Weights of a small mixture-of-experts language model, trained from scratch on English Wikipedia.
Size: 9 layers, vocabulary 2685.
Experts: 48 experts in each of 8 layers, 128 SwiGLU neurons an expert, 4 picks a token, a softmax router.
Training: a variant of SOAP for the experts, 731M tokens, 2788 steps.
Below are experts of layer 4 (counted from 0) of a mixture-of-experts language model. Rows are named router (the router's row for the expert) and show model dimensions 112-167. Each number is 500 + 25 x the weight over its row's rms, rounded and kept within 0 to 999. Numbers have three digits each.
After each expert's rows: a language model's description of what the expert responds to. This comes from a sample of Wikipedia text that the model never trained on.

# expert 25
router:520503522484464508515548541533473550500506484515464469486455501521443508472473474494493513505525524538482548490514523503415526500523502497511478493548481520497489499499
What it handles: Capital-letter acronyms. Single capitals and digits inside acronyms, call signs and codes, plus accented-letter bytes, such as WL-S, LR-H-S, MID-I, RMN-Z.

# expert 19
router:515507475495486515513500497521459476484491490488483502522510500524500474513545509527479462538483483455475536529459492483501438535500553470500491495482467501516523466496
What it handles: Prepositions and accented letters. The prepositions for, in, with, over, plus accented letters inside French and Spanish names, as in Vallée.

# expert 40
router:529496494527506475504471481499496458480502462487476469512503533479475488523545528521544485502463494477533487493519507515490488525511520503511508466505501451522511520486
What it handles: Copulas after pronouns. Is, was, be, were, also, has after pronoun subjects in biographical prose (He was, It is currently), plus ly in currently.

# expert 4
router:480493488513510506502508497502483496459506472503470488506476500508473466508516535528494532528503482504521465476537480517514479532495505499497505482498471452499522466485
What it handles: Copulas and table-cell openers. Forms of be (is, was, are, were) after plural or topic subjects, opening parentheses after names, and the space before numbers in table cells.

# expert 22
router:517523459525505521482503480508490457534504474523496458482510540488499520506508481513489475498500514502509516546524505511490472513464486539465525517500507527525486506508
What it handles: Accented and foreign letters. Accented or non-English letters and pieces inside foreign names and scientific terms, such as á in Grímnismál, ce in Lasiosphaeriaceae, ey in Alexey.

# expert 20
router:480493518494530497481472489467527475498516498503521502447483489453535507477524492494517509426494521499530492515544514520457473477532505532502496521489497478516515493511
What it handles: Year digits and consonant starts. Digits of years after a space or parenthesis (1887, 1939), and word-initial consonant clusters like fl, sc, gr, g in architecture descriptions.

# expert 5
router:455549488457537500465505495473494515469524537476479512509498495517479487475419466464519476517533515501529480509477495503494466513480502507491516529492541491509515541472
What it handles: Word-final "th"/"os" pieces. Word-final pieces like th, os, ers, ies closing names and ordinals, often military or political contexts, such as Fif-th, Bly-th, Mar-th-a.

# expert 12
router:509504504500507467501505504494506481466467486513565508504472527448516486529501506518508488506528522516482520528496532544481495497550456518507494507540485472483493517509
What it handles: Noun endings and heads. Final pieces of common nouns (categ-ory, locomot-ives, compan-ies) and whole nouns like one, game, song, station, usually before of, commas or periods.

# expert 38
router:509527493492490481460549553498535468489512535486523559510526492483486482502432509478520506494545536454473527515487511500498490498465495512510529486523496482541512495510
What it handles: Place and given-name endings. Final pieces or words of places and given names, such as Cly-de, Thad-de-us, County Council, Robert Island, Hurric-ane.

# expert 26
router:432476496470461523441467470494494526529477506483478474483466534504497488489497546506490521470505504500455492541528515512505516480524478500489482499534467524506536492490
What it handles: Sports table fields. Minute and time marks in sports results and column or category words in award tables, such as 80', 15' 57", Best, Date.